Experts of a small language model.
Size: width 256, 66M parameters.
Experts: 96 experts in each of 4 layers, 160 SwiGLU neurons an expert, 2 picks a token, a softmax router.
Below are experts of layer 3 (counted from 0) of a mixture-of-experts language model. Rows are named router (the router's row for the expert), gate (a neuron's input weights, with its number), up (a neuron's input weights, with its number) and show model dimensions 64-127. Each number is 200 + 40 x the weight over its row's rms, rounded and kept within 0 to 999.
After each expert's rows: a language model's description of what the expert responds to. This comes from a sample of Wikipedia text that the model never trained on.

# expert 40
router,279,247,220,217,205,173,160,190,202,146,155,195,266,205,185,209,233,224,190,177,166,171,201,230,173,245,165,190,178,221,209,134,232,135,208,221,250,155,181,227,286,171,241,170,260,221,184,190,234,181,128,234,153,203,206,233,145,204,194,227,191,221,202,213
gate0,176,232,210,207,212,200,167,205,205,180,111,258,214,182,131,161,193,231,185,238,262,211,211,229,200,215,269,262,236,170,274,236,170,217,196,267,221,248,247,173,171,150,224,181,218,204,209,196,279,192,154,192,165,202,201,302,231,158,203,166,138,154,257,223
up0,284,140,163,204,274,141,191,202,179,166,248,236,199,179,209,175,228,141,271,184,239,209,209,225,228,142,193,304,215,162,203,192,200,144,217,232,223,172,174,186,255,241,304,285,268,194,246,170,159,181,190,150,234,190,167,221,224,200,155,247,218,228,235,194
gate1,216,188,167,244,127,214,212,184,201,162,217,318,261,163,177,220,195,198,170,234,160,205,213,230,171,215,227,173,221,211,313,157,179,206,104,287,239,212,253,212,177,223,184,204,191,158,265,216,192,247,263,112,212,198,226,185,182,213,237,235,156,279,218,150
up1,224,208,306,180,279,217,263,174,203,227,290,220,225,248,210,178,185,201,194,177,233,176,203,190,226,152,162,177,195,213,214,224,212,253,152,130,168,173,181,158,222,250,186,169,214,246,165,184,255,103,123,208,147,212,199,157,226,216,115,205,186,254,180,256
gate2,141,159,241,128,218,206,176,148,181,169,175,154,220,124,206,221,192,167,161,261,183,238,233,232,146,234,309,161,141,146,173,208,212,148,246,238,243,211,190,227,221,137,207,245,242,250,270,226,164,186,305,149,181,226,222,189,173,155,196,203,255,270,190,198
up2,189,199,175,167,187,270,133,202,214,219,263,212,170,170,202,171,255,219,192,143,161,173,232,215,155,220,236,185,171,188,184,176,217,181,198,175,176,198,239,196,102,138,167,217,217,225,207,215,164,151,182,256,259,194,253,161,124,243,246,173,224,190,211,245
gate3,126,284,243,253,246,167,161,266,251,198,173,216,170,267,294,114,155,187,221,162,199,207,152,191,215,173,242,253,224,224,172,273,226,220,139,169,277,181,249,150,211,196,195,235,133,180,171,232,243,248,187,210,145,208,187,153,233,211,137,207,232,195,193,186
up3,202,183,202,175,224,249,159,184,227,298,158,116,232,179,194,214,160,255,201,237,187,229,159,230,212,246,189,254,124,233,243,253,256,173,162,177,268,241,171,193,224,170,270,225,249,238,191,214,169,182,182,142,195,136,236,193,228,178,223,195,189,104,196,147
gate4,204,182,171,182,146,230,204,140,211,288,209,265,230,195,101,187,190,199,164,204,218,184,226,226,167,179,184,198,188,191,163,169,206,203,218,142,106,257,137,296,213,156,178,207,144,253,192,184,204,213,119,180,136,142,172,175,255,138,160,283,238,184,167,221
up4,180,213,46,253,210,173,226,173,231,175,279,207,220,198,235,161,182,171,200,301,274,185,164,141,201,193,190,192,138,190,218,173,122,234,214,212,233,257,140,171,163,203,158,212,154,167,199,165,190,168,214,112,216,143,184,179,208,205,211,207,182,192,141,180
gate5,222,279,149,244,172,198,200,261,85,174,207,156,228,116,185,255,252,175,176,222,213,181,148,263,187,162,207,215,238,185,220,240,212,231,224,193,140,172,182,185,217,145,242,322,189,217,212,234,276,188,223,225,153,150,141,164,174,221,206,200,258,199,180,235
up5,288,240,171,194,153,221,178,186,160,161,250,153,253,187,121,188,155,223,165,187,200,208,208,157,85,195,221,214,186,209,257,194,261,200,168,229,258,162,216,168,167,212,148,194,273,203,205,136,232,144,207,210,212,225,152,233,169,267,149,227,234,221,192,175
gate6,137,211,210,173,214,150,202,144,194,121,237,218,209,191,231,169,288,158,139,181,156,92,176,244,246,234,161,175,82,229,176,145,234,179,169,171,135,242,148,248,195,200,190,206,193,168,148,215,230,255,115,224,226,242,236,246,176,260,113,233,138,172,237,155
up6,218,214,192,234,186,184,232,195,207,195,209,191,226,216,239,211,125,126,201,140,242,170,152,195,137,237,152,192,162,171,184,202,148,261,232,190,171,244,200,185,192,151,230,231,200,161,222,230,160,224,221,174,201,224,246,225,175,210,145,226,247,228,220,160
gate7,211,177,165,221,222,241,220,251,216,182,211,223,245,250,194,224,160,170,198,248,169,150,248,138,243,203,85,206,247,154,235,249,244,216,214,229,225,201,176,187,235,195,185,209,212,141,173,170,243,156,146,185,149,189,178,214,183,178,235,145,219,248,243,232
up7,204,227,185,161,159,162,159,210,180,189,191,188,199,183,212,235,205,210,236,141,246,264,255,173,196,156,178,115,201,211,190,256,196,269,188,188,197,183,191,178,236,205,200,159,163,186,253,203,199,166,236,184,252,227,172,222,89,171,247,220,125,108,238,200
Line breaks and words in section headings and short article descriptions after a title, such as Geography, station, Mountain, Personal life, Species.

# expert 17
router,233,264,252,212,218,158,231,178,158,140,202,239,218,192,177,147,163,218,213,251,173,163,229,200,189,206,202,178,229,168,189,212,224,194,240,235,172,150,226,245,167,71,209,175,173,210,185,185,155,191,137,318,203,145,258,248,120,203,172,203,152,158,200,206
gate0,172,188,228,194,198,93,220,176,139,228,138,169,185,235,209,253,261,160,192,156,218,136,307,237,180,218,199,176,216,166,245,199,147,190,230,200,227,215,220,159,227,135,239,136,268,251,169,178,260,201,180,288,199,192,222,277,194,182,152,210,230,278,158,238
up0,188,137,214,175,159,246,237,197,190,188,158,153,153,139,193,227,121,143,197,188,200,140,259,209,212,254,187,163,190,189,240,170,197,214,215,195,223,234,227,191,243,228,162,202,163,232,172,206,232,149,267,186,140,235,216,230,222,230,178,101,214,214,272,198
gate1,196,209,239,218,249,233,210,179,206,146,209,178,264,202,201,238,238,210,238,146,197,156,207,185,259,73,253,216,223,199,161,214,249,307,182,231,206,190,172,231,254,230,167,238,209,230,202,167,218,168,177,215,251,226,218,215,242,208,166,152,144,182,265,247
up1,140,248,264,109,178,241,270,135,212,252,173,247,146,164,203,169,184,204,90,223,173,222,169,190,132,230,153,98,219,249,220,229,142,179,206,186,212,242,194,237,226,100,166,164,196,303,180,158,205,235,179,154,214,194,267,166,195,147,276,199,201,212,276,212
gate2,207,241,188,139,114,161,210,222,161,164,174,178,193,166,203,96,166,128,155,272,211,226,219,180,144,229,179,167,193,163,206,196,148,222,174,186,222,193,182,184,221,173,182,154,169,179,217,213,167,202,184,213,212,239,222,192,165,273,183,226,226,179,221,239
up2,229,144,145,149,145,270,195,173,164,159,259,130,243,217,248,140,188,235,113,127,235,186,163,196,174,238,188,138,197,172,181,161,135,170,263,177,179,200,280,150,183,156,168,198,195,175,262,202,230,154,215,213,138,154,223,153,160,216,225,180,233,184,238,156
gate3,243,237,239,159,225,150,116,233,187,150,321,104,193,216,193,183,234,232,186,206,237,131,131,203,102,210,223,241,192,148,192,276,181,159,176,252,217,200,227,185,192,231,222,193,239,222,182,207,282,143,204,178,191,225,252,275,199,188,189,180,253,300,176,202
up3,202,242,151,206,180,185,178,220,163,171,208,224,222,212,201,201,185,235,211,163,215,205,205,197,200,220,180,218,326,163,199,159,261,245,217,242,256,190,201,274,126,160,220,183,202,178,130,185,186,237,230,160,164,220,219,229,230,178,212,229,175,182,220,222
gate4,228,206,198,218,171,157,200,175,270,182,223,240,231,181,272,171,216,133,260,203,214,206,220,190,183,140,210,211,137,215,183,201,167,230,188,156,208,181,164,203,216,269,255,196,178,208,211,150,227,198,225,169,189,150,179,120,182,214,225,172,224,222,216,150
up4,211,165,96,257,175,198,157,164,197,190,166,177,138,170,171,120,241,246,258,202,226,220,171,246,172,143,196,179,191,219,90,177,239,176,183,198,154,157,257,218,173,223,230,257,162,223,282,187,173,231,215,231,253,153,272,253,200,138,242,170,263,182,225,179
gate5,219,189,215,295,188,224,223,196,176,215,235,253,190,214,222,212,204,181,194,205,235,166,219,148,179,238,172,198,232,178,192,207,282,168,225,169,223,213,239,89,255,206,187,233,217,201,242,171,240,167,172,248,237,256,200,136,209,170,230,215,206,273,151,137
up5,183,202,213,188,167,208,184,236,199,302,208,223,170,252,175,170,200,266,206,269,237,170,153,145,243,183,152,210,210,148,147,209,299,212,187,185,194,267,114,148,154,239,183,169,211,219,157,148,234,235,214,206,253,127,182,191,229,187,201,206,189,203,191,174
gate6,187,248,113,218,227,146,149,245,212,213,202,206,258,206,225,152,158,209,220,197,171,172,239,157,178,92,169,261,199,204,233,210,252,188,239,186,213,245,196,174,164,202,191,236,239,121,157,184,209,184,219,240,234,249,197,227,181,179,127,235,255,246,172,175
up6,209,140,223,222,196,147,235,181,269,191,239,195,144,155,200,186,221,200,219,128,116,168,182,198,157,159,140,191,159,158,127,262,284,225,220,72,182,183,210,208,228,250,242,189,224,181,203,208,203,218,211,156,201,191,213,100,241,180,199,184,221,242,229,263
gate7,203,231,141,131,213,222,223,123,213,164,170,212,233,206,272,196,137,204,156,143,188,222,219,147,229,236,184,150,223,246,185,258,201,216,96,211,214,171,172,217,190,205,193,212,227,273,211,184,205,211,239,196,172,164,249,234,154,231,146,179,151,150,185,199
up7,288,141,193,106,241,291,174,215,282,187,150,230,152,252,184,222,149,261,220,280,218,223,201,259,222,247,104,177,142,175,113,190,136,232,214,167,213,233,215,186,140,257,205,130,211,199,172,252,200,222,242,185,199,194,202,230,107,236,213,185,201,233,186,213
Pieces like er, ter, ing, per in the middle or at the end of common English words after a short first piece, such as che-er-ful, r-er-uns, shun-ter.

# expert 32
router,230,247,202,233,225,184,180,157,175,152,160,242,254,160,157,203,175,241,198,247,168,170,222,245,162,267,149,164,200,205,253,154,243,166,193,237,207,153,179,234,286,114,206,189,282,205,184,171,191,191,158,303,169,186,204,231,184,173,211,241,174,219,213,202
gate0,176,224,153,170,162,214,273,232,232,245,210,100,132,205,151,185,187,224,245,255,225,158,213,178,235,193,207,185,167,180,169,240,189,191,153,175,181,100,211,168,143,221,130,164,171,177,121,188,186,249,195,210,214,135,203,144,225,226,252,173,191,154,239,183
up0,212,251,154,144,233,230,201,261,141,238,217,271,248,192,179,156,173,266,153,217,242,259,254,215,182,223,178,177,223,128,193,225,208,249,196,187,228,213,130,165,104,218,206,187,95,218,209,299,170,181,119,195,232,161,134,213,162,222,211,224,114,202,206,156
gate1,242,249,189,217,205,149,178,222,244,236,248,227,221,156,181,211,262,223,212,278,240,184,157,200,115,226,202,200,199,251,208,204,156,131,213,220,247,222,168,199,160,282,221,161,173,209,154,227,165,159,93,167,181,216,218,164,197,203,225,134,197,186,250,202
up1,205,197,217,144,189,211,243,213,210,223,202,208,217,161,282,152,193,136,87,173,208,233,266,231,220,195,239,132,193,156,166,219,152,220,204,227,233,200,209,147,208,155,117,189,193,160,208,263,224,185,191,172,178,231,181,171,164,155,237,264,192,184,168,158
gate2,150,193,209,167,264,182,177,189,249,213,197,198,156,154,162,164,275,178,227,192,182,185,212,215,186,171,178,189,157,246,215,270,188,150,197,220,140,199,114,181,186,150,136,139,197,144,160,135,220,181,166,212,143,182,164,226,187,201,223,220,222,198,196,168
up2,230,185,178,200,167,232,167,185,223,162,178,194,196,192,234,175,219,158,238,216,222,286,252,243,153,225,210,263,167,167,204,152,153,213,233,177,177,234,206,238,108,170,254,199,214,185,184,97,250,195,169,234,153,165,184,232,202,180,221,148,178,281,188,162
gate3,180,207,153,251,193,141,249,263,213,141,164,272,186,180,202,99,192,177,259,247,197,169,246,205,226,211,50,156,176,253,220,166,236,211,192,126,163,284,188,143,149,214,173,204,193,226,224,196,203,208,244,230,209,225,197,236,242,270,184,234,199,257,192,191
up3,175,231,240,206,120,232,175,177,197,204,226,153,229,242,217,181,189,148,138,202,240,203,185,119,268,244,230,153,151,234,198,284,122,191,184,207,196,166,228,227,347,160,237,197,189,192,214,274,245,163,244,100,191,177,248,140,168,96,224,130,299,216,261,199
gate4,264,212,164,206,187,159,238,171,185,237,260,176,180,169,179,194,245,192,241,244,183,235,259,263,309,191,162,215,160,217,211,136,199,226,242,245,132,213,190,203,105,206,220,241,251,178,183,232,192,245,200,236,194,182,151,233,189,150,213,133,189,176,237,201
up4,190,229,236,212,254,143,153,197,172,215,171,191,144,139,181,234,203,216,173,176,217,263,174,186,218,174,290,186,220,217,238,109,186,177,192,228,194,143,227,167,217,221,248,227,183,181,198,231,142,259,198,208,223,126,135,198,153,229,270,175,179,222,203,191
gate5,268,168,232,156,244,202,225,267,127,128,227,204,188,165,257,158,235,241,190,201,166,227,200,154,144,222,167,274,261,218,214,118,198,214,214,217,188,152,166,230,268,156,181,183,265,190,120,198,201,267,129,178,249,205,180,220,206,183,153,222,192,166,218,189
up5,187,238,204,173,163,214,216,253,230,209,220,151,166,166,190,241,153,231,244,239,205,191,166,193,248,195,145,168,259,195,223,200,148,157,255,220,257,192,185,225,239,242,233,275,182,199,243,213,166,125,208,138,154,197,209,168,186,249,182,180,167,185,194,218
gate6,269,140,140,246,246,208,163,217,212,162,201,208,236,214,185,187,205,218,159,264,188,202,112,170,167,205,193,115,248,150,205,216,185,173,124,162,118,220,205,205,234,152,137,227,179,232,211,186,231,202,196,238,128,258,196,143,232,220,188,260,170,302,176,132
up6,138,252,193,151,254,186,209,234,202,156,252,158,210,173,231,144,154,172,211,169,160,192,217,180,211,203,302,185,255,208,175,193,198,183,237,145,237,187,271,179,170,224,259,216,149,227,227,141,231,156,139,171,174,178,250,195,202,187,198,230,162,257,209,189
gate7,239,206,226,281,166,221,210,181,234,234,195,123,193,242,211,153,203,171,111,223,223,186,98,236,240,190,181,237,155,267,99,184,200,229,240,326,215,162,227,230,251,197,238,230,147,123,200,255,178,214,222,131,250,189,181,207,211,240,155,245,171,202,170,219
up7,171,204,116,160,245,174,204,207,230,207,196,264,208,257,230,148,230,265,169,211,228,233,197,175,211,196,215,168,245,175,214,140,193,208,203,148,222,213,225,169,187,251,181,167,189,252,192,249,255,144,231,191,138,230,262,188,174,176,172,154,253,227,207,213
Words in "==Section==" headings and table header rows, e.g. "Standings", "Personal life", "See also", "Pos", "Name", "Notes".

# expert 60
router,246,243,194,177,206,184,101,168,221,182,194,190,225,182,134,174,226,210,179,236,221,159,215,205,161,261,148,146,204,141,264,158,229,178,257,224,234,138,171,218,252,184,251,185,249,232,197,203,180,160,170,209,144,102,207,231,203,83,250,237,213,196,227,253
gate0,210,161,146,231,197,239,142,126,208,232,188,160,192,221,152,234,218,161,176,229,198,139,167,250,198,145,178,115,156,208,227,120,257,133,168,193,176,258,181,210,186,240,178,190,191,202,199,158,192,164,230,158,197,268,206,239,210,203,226,206,207,202,267,177
up0,207,194,160,218,274,249,211,164,196,185,176,192,228,273,123,264,174,142,172,267,225,227,204,197,199,240,181,226,166,180,219,158,126,193,171,214,152,152,147,204,109,158,172,186,190,214,174,226,208,236,248,204,226,265,219,256,208,152,237,173,207,161,215,238
gate1,189,244,208,243,161,282,257,218,251,184,195,223,182,242,244,178,201,205,191,156,202,235,259,176,140,155,245,248,246,231,247,204,249,190,267,263,218,210,183,167,200,166,166,222,205,241,221,232,182,187,204,245,149,220,155,198,222,190,248,186,188,299,229,170
up1,173,156,213,176,241,253,228,180,186,262,184,182,191,220,233,205,231,283,210,189,278,282,228,188,174,234,179,226,250,222,228,166,170,161,194,219,181,179,188,188,154,241,158,252,169,238,208,262,96,143,175,237,81,169,244,166,180,184,217,220,200,138,301,128
gate2,222,190,196,235,197,179,145,142,217,159,131,191,224,178,152,206,134,201,258,174,209,205,188,203,195,173,136,243,241,187,294,232,186,256,199,112,194,182,240,149,228,256,183,188,174,248,207,128,124,178,185,171,215,208,264,103,165,117,225,105,198,102,194,191
up2,113,121,184,258,188,308,222,193,131,173,147,235,148,224,203,165,188,251,206,237,217,161,224,213,190,220,228,198,173,234,189,296,208,260,192,233,168,176,192,280,190,210,205,211,225,198,119,186,145,179,233,152,237,210,167,198,258,137,204,214,171,159,245,194
gate3,205,172,172,129,232,159,263,178,248,175,191,228,176,165,182,341,180,250,171,174,306,212,194,203,198,118,249,164,201,126,216,205,107,245,220,160,197,134,213,207,220,226,250,154,237,188,234,195,216,152,244,223,266,194,193,180,176,219,175,226,236,190,210,259
up3,216,173,239,227,225,198,182,200,223,177,163,171,196,162,211,212,192,171,205,142,198,165,183,238,136,189,131,179,130,231,173,254,228,192,165,213,195,175,252,212,205,235,143,245,222,188,205,233,212,251,210,184,196,243,159,157,220,235,177,161,274,198,258,164
gate4,285,258,182,217,229,208,206,152,170,259,188,221,275,151,174,246,275,153,189,216,174,179,271,129,187,244,199,228,192,196,187,202,125,180,205,205,126,185,256,228,236,157,216,182,274,203,170,187,203,224,199,239,133,176,190,270,218,196,197,162,213,212,139,172
up4,217,175,183,243,220,276,234,196,268,240,253,226,193,129,261,251,194,115,224,213,213,219,234,198,181,187,206,230,306,222,181,229,188,204,233,221,209,148,188,123,222,230,218,206,245,200,137,260,188,226,140,165,201,157,118,269,187,233,196,208,189,197,200,157
gate5,201,169,198,161,217,255,196,228,207,161,200,203,198,220,148,127,203,217,220,176,230,168,222,213,195,208,161,230,171,199,222,215,251,201,171,178,209,272,167,270,204,133,173,173,168,148,263,222,214,170,172,235,193,222,142,212,199,180,193,186,168,162,128,250
up5,199,190,144,170,166,200,215,253,248,191,170,233,246,205,207,203,165,218,140,285,301,209,157,183,192,211,233,165,163,178,180,244,245,246,206,238,167,222,194,180,158,281,146,210,213,138,201,211,152,171,205,205,210,192,227,244,80,239,223,164,206,239,179,208
gate6,161,221,197,153,175,188,149,211,215,164,126,184,149,187,191,196,180,213,133,174,158,259,193,207,202,295,164,211,171,254,238,211,127,201,202,229,178,196,225,242,177,147,174,249,196,236,175,96,217,173,216,206,150,242,188,153,235,244,244,167,208,154,187,203
up6,214,158,198,147,183,236,208,140,123,112,179,221,164,219,176,150,200,209,232,174,179,111,247,209,223,196,208,226,210,159,162,208,186,198,179,201,190,189,232,160,174,176,246,230,150,152,260,207,197,152,115,244,254,148,134,99,153,212,227,202,200,195,135,189
gate7,222,250,192,201,218,288,183,207,238,204,247,133,135,273,156,183,254,194,185,227,220,145,197,228,174,221,179,212,225,160,238,262,211,222,173,206,184,205,189,189,191,218,204,177,172,199,239,151,216,284,131,157,223,283,173,184,241,194,196,187,209,220,219,196
up7,247,175,212,209,209,179,224,185,215,174,190,266,261,188,171,162,144,155,142,216,271,216,213,224,198,215,150,232,163,240,250,246,181,163,194,172,237,136,247,143,183,238,171,235,148,187,137,156,255,170,149,122,226,144,157,177,109,209,144,172,233,139,244,227
Final nouns of multiword institutional or place names after a modifier, such as United States, New York, Australian Albums, States Army.

# expert 2
router,237,213,269,248,246,210,171,194,166,165,189,228,255,156,156,210,239,203,177,236,202,161,204,248,166,229,136,124,302,172,224,159,179,174,307,229,200,159,173,253,232,163,272,125,212,203,127,102,140,177,166,242,163,174,173,303,203,158,240,227,191,212,210,267
gate0,222,199,164,153,141,304,173,194,182,230,254,169,145,298,194,178,234,157,192,207,259,175,224,162,242,185,183,183,156,245,132,258,185,159,177,152,195,227,213,162,143,229,133,170,240,187,140,195,253,125,207,156,196,230,190,188,170,238,124,170,205,162,223,184
up0,207,198,240,156,163,204,257,202,242,215,231,172,190,163,179,130,115,141,171,138,229,209,169,202,208,253,278,255,154,158,184,221,204,176,223,158,237,246,243,163,215,176,183,222,294,216,248,199,253,204,149,171,186,176,216,136,236,230,177,193,176,159,204,182
gate1,179,180,194,145,270,182,181,187,179,193,219,162,215,289,192,181,171,163,180,259,223,102,225,224,109,179,201,195,152,193,238,225,225,248,219,283,152,233,174,160,205,141,194,205,191,200,197,182,200,177,223,232,193,274,276,213,242,199,194,130,198,167,273,200
up1,161,122,260,168,257,123,195,199,151,272,158,258,249,166,203,248,175,160,221,229,231,249,220,156,184,162,222,294,161,252,278,128,135,168,225,218,194,193,231,141,224,227,222,154,190,250,190,212,212,139,192,147,271,206,138,206,201,180,119,176,145,189,218,255
gate2,255,251,209,211,207,155,212,199,161,271,225,98,158,203,246,274,200,227,157,216,189,139,146,180,204,166,236,238,189,164,236,160,180,218,144,143,187,151,155,220,187,158,280,223,165,211,228,278,247,217,216,180,199,193,218,231,210,178,183,222,216,222,172,194
up2,180,193,227,219,203,259,166,218,139,256,192,265,224,231,167,177,155,218,239,150,107,190,226,214,286,280,196,176,235,245,233,212,174,163,183,189,255,240,185,223,189,286,242,202,235,181,114,103,186,245,211,210,199,249,145,179,204,179,312,227,217,222,266,192
gate3,157,230,210,262,193,159,138,135,195,219,224,247,291,245,195,161,168,197,179,192,176,168,191,284,214,141,201,211,222,205,128,229,261,218,205,122,184,273,196,193,180,198,221,155,110,192,265,179,168,168,173,212,162,228,135,216,254,153,173,210,199,192,197,178
up3,270,197,208,159,240,125,225,242,233,146,200,245,177,280,183,219,245,234,260,219,174,192,247,190,206,137,245,201,177,107,71,208,198,236,214,238,220,162,156,170,196,182,193,245,243,235,202,123,216,208,239,198,158,222,189,123,138,204,192,233,217,235,182,213
gate4,160,231,171,250,149,210,168,191,136,266,134,171,189,191,248,233,228,94,219,171,180,232,240,224,134,190,134,239,244,183,175,243,164,169,216,248,217,183,260,207,216,196,196,184,271,163,183,201,269,186,112,246,258,164,214,204,136,193,230,203,188,193,189,157
up4,256,158,208,226,160,147,194,176,164,182,202,214,165,212,229,207,209,200,290,225,259,200,157,104,181,208,203,181,176,207,157,160,206,150,184,278,210,183,250,190,183,179,218,147,183,192,185,175,222,169,224,195,199,131,194,143,113,234,162,180,220,186,182,260
gate5,211,185,195,260,191,206,246,176,284,184,185,163,228,245,179,227,195,213,240,276,212,171,225,139,167,111,224,232,98,198,183,181,215,227,117,164,240,195,218,194,193,250,214,168,305,225,196,234,101,211,189,237,154,173,228,206,221,220,248,213,197,143,246,177
up5,282,190,280,207,206,229,126,254,211,163,155,241,120,225,192,161,192,204,239,141,210,268,202,189,205,232,268,187,152,210,137,154,223,151,293,209,172,207,223,169,194,151,189,277,162,184,207,170,156,200,233,174,206,183,223,207,184,227,110,225,140,237,165,258
gate6,222,152,204,197,199,178,189,145,202,255,243,213,173,133,227,183,220,149,220,211,171,224,169,201,168,231,178,164,172,160,172,168,224,164,255,222,186,191,147,202,170,219,207,221,190,179,231,224,159,115,266,116,209,232,112,269,186,210,225,180,178,287,177,182
up6,113,122,214,202,230,175,241,233,207,140,163,160,244,227,150,211,253,219,181,184,231,221,263,184,201,193,197,215,183,264,191,204,231,179,309,215,154,207,225,186,134,204,140,288,198,126,194,230,107,126,196,182,247,187,146,248,130,228,205,265,186,249,243,229
gate7,211,211,111,229,177,256,237,219,158,210,196,213,202,160,155,174,227,220,223,219,178,179,224,179,252,252,258,247,211,253,142,275,177,245,129,195,244,190,235,251,193,155,256,222,157,178,228,300,175,237,176,151,251,176,147,138,168,213,178,155,217,154,206,161
up7,197,233,169,245,277,163,248,187,242,156,242,222,228,184,154,188,243,241,189,225,257,153,217,245,223,121,208,211,212,187,159,325,209,196,232,165,201,273,199,177,190,221,186,110,267,111,206,225,239,200,242,248,225,207,148,145,226,159,263,217,242,239,205,246
The word "the" after prepositions like of, in, to, and sentence-initial "The", e.g. "in the", "around the clock".

# expert 34
router,234,282,247,178,231,212,199,204,167,138,164,263,264,156,197,149,202,208,243,286,200,188,243,245,130,238,141,143,204,191,230,194,205,226,201,207,241,177,151,262,259,166,239,182,135,225,196,150,150,153,193,186,145,218,223,156,150,150,185,226,239,145,186,199
gate0,258,208,183,147,175,208,268,246,237,181,213,197,226,124,237,218,204,99,260,214,203,223,189,240,152,241,283,162,197,192,147,236,113,258,171,184,174,271,159,169,171,224,202,175,134,191,200,114,236,218,138,294,216,227,242,193,176,235,187,238,189,189,165,190
up0,135,191,201,292,190,215,217,146,185,170,126,166,225,256,210,143,235,199,182,182,127,232,210,187,185,234,226,302,197,145,222,190,213,162,196,232,211,177,239,253,212,201,237,208,154,246,204,194,206,204,193,179,250,164,169,237,224,138,247,179,182,179,193,168
gate1,186,207,224,200,237,199,246,126,216,242,198,242,157,195,153,203,172,254,248,221,134,204,202,144,228,189,151,156,236,127,222,242,200,232,191,216,224,184,170,130,162,208,249,157,215,186,159,124,157,199,279,226,128,239,242,125,217,138,205,202,233,180,175,216
up1,209,241,254,161,164,215,165,252,173,213,230,198,148,216,217,210,206,241,132,116,276,183,183,251,182,188,232,217,218,227,194,151,201,266,211,206,196,164,128,162,217,168,246,280,214,197,137,195,189,123,234,212,222,224,138,211,150,140,189,236,202,288,190,180
gate2,249,168,239,198,290,211,189,221,219,241,163,246,185,255,173,252,184,205,170,267,247,155,194,248,236,191,181,245,160,240,120,179,205,151,310,147,222,328,245,138,200,133,206,232,186,200,205,167,217,190,175,263,194,168,222,158,256,286,253,213,208,206,203,100
up2,117,227,148,284,210,249,241,230,212,229,150,217,134,225,254,173,234,166,242,145,215,220,123,187,215,259,268,99,259,161,168,236,154,233,231,211,143,190,164,177,218,265,215,195,224,227,248,153,186,227,198,182,245,152,195,217,172,155,215,226,174,197,186,224
gate3,255,211,141,258,188,259,190,180,150,230,180,222,179,174,259,192,257,235,225,158,179,143,183,220,138,164,177,214,211,241,229,182,106,221,244,233,168,237,236,164,317,192,194,189,153,253,215,93,201,236,120,228,114,221,125,250,182,210,187,217,203,212,251,94
up3,243,210,161,232,172,167,172,123,191,150,189,227,253,176,185,189,110,174,117,214,201,200,216,193,244,181,217,236,223,228,121,222,231,229,199,163,163,110,274,248,188,235,179,185,240,144,336,178,231,187,183,226,213,202,192,152,219,201,171,194,202,163,184,224
gate4,238,213,209,187,241,185,249,70,353,182,242,211,240,141,193,238,208,198,153,183,226,194,198,176,171,174,238,243,221,151,129,189,225,247,233,246,241,177,206,207,219,220,180,150,220,224,207,160,198,274,205,210,207,231,182,245,205,199,141,180,214,243,161,223
up4,222,180,237,260,186,244,171,151,219,201,207,168,266,224,264,240,135,204,216,200,228,279,196,245,221,246,267,148,170,241,117,194,206,189,204,236,203,183,221,317,254,266,218,190,251,177,193,251,208,221,262,184,167,182,217,261,199,208,257,236,225,228,295,198
gate5,212,211,205,244,245,175,205,211,231,219,244,238,146,209,226,220,250,255,118,207,199,222,153,169,163,160,183,204,225,181,218,167,249,201,191,222,242,202,153,208,184,223,140,196,277,202,205,168,222,193,183,174,191,152,158,169,158,219,212,192,236,153,176,183
up5,185,236,156,169,182,227,281,246,196,191,198,170,145,251,213,266,216,267,135,154,167,250,268,141,158,198,219,192,191,181,176,217,229,193,214,248,138,230,207,199,194,154,203,173,141,174,211,149,163,184,216,140,268,199,202,213,183,133,201,214,192,160,131,207
gate6,231,211,197,229,148,238,123,236,204,187,262,216,211,156,244,232,247,231,221,184,210,220,202,183,157,228,205,178,195,188,202,151,237,189,282,201,155,192,243,210,189,165,203,158,156,224,236,156,162,216,239,168,170,197,205,127,207,215,168,206,255,229,218,220
up6,226,208,180,193,142,236,246,204,272,195,239,256,186,247,116,161,216,217,165,175,180,259,218,181,182,119,149,232,238,148,137,198,251,227,213,165,195,283,175,187,197,189,237,210,187,272,196,216,171,158,141,162,149,236,221,226,267,164,253,297,215,246,161,181
gate7,210,232,185,230,205,196,233,192,205,287,199,186,229,203,192,172,189,236,253,271,193,184,134,151,188,216,238,162,165,177,196,212,233,206,173,221,183,188,147,154,159,181,217,172,199,280,192,226,232,250,179,166,255,189,175,217,209,196,202,212,142,197,169,163
up7,149,126,174,105,172,128,161,168,132,243,191,289,182,209,232,188,179,167,196,127,154,173,178,101,128,184,262,248,193,245,179,186,213,203,167,236,218,194,183,146,219,241,138,266,142,113,185,153,204,203,198,255,200,201,265,263,127,167,118,233,226,256,226,89
Words or word pieces right after the, a or An, such as then, former, newly, Great, and pieces of words beginning with An (Anzac, Antigua).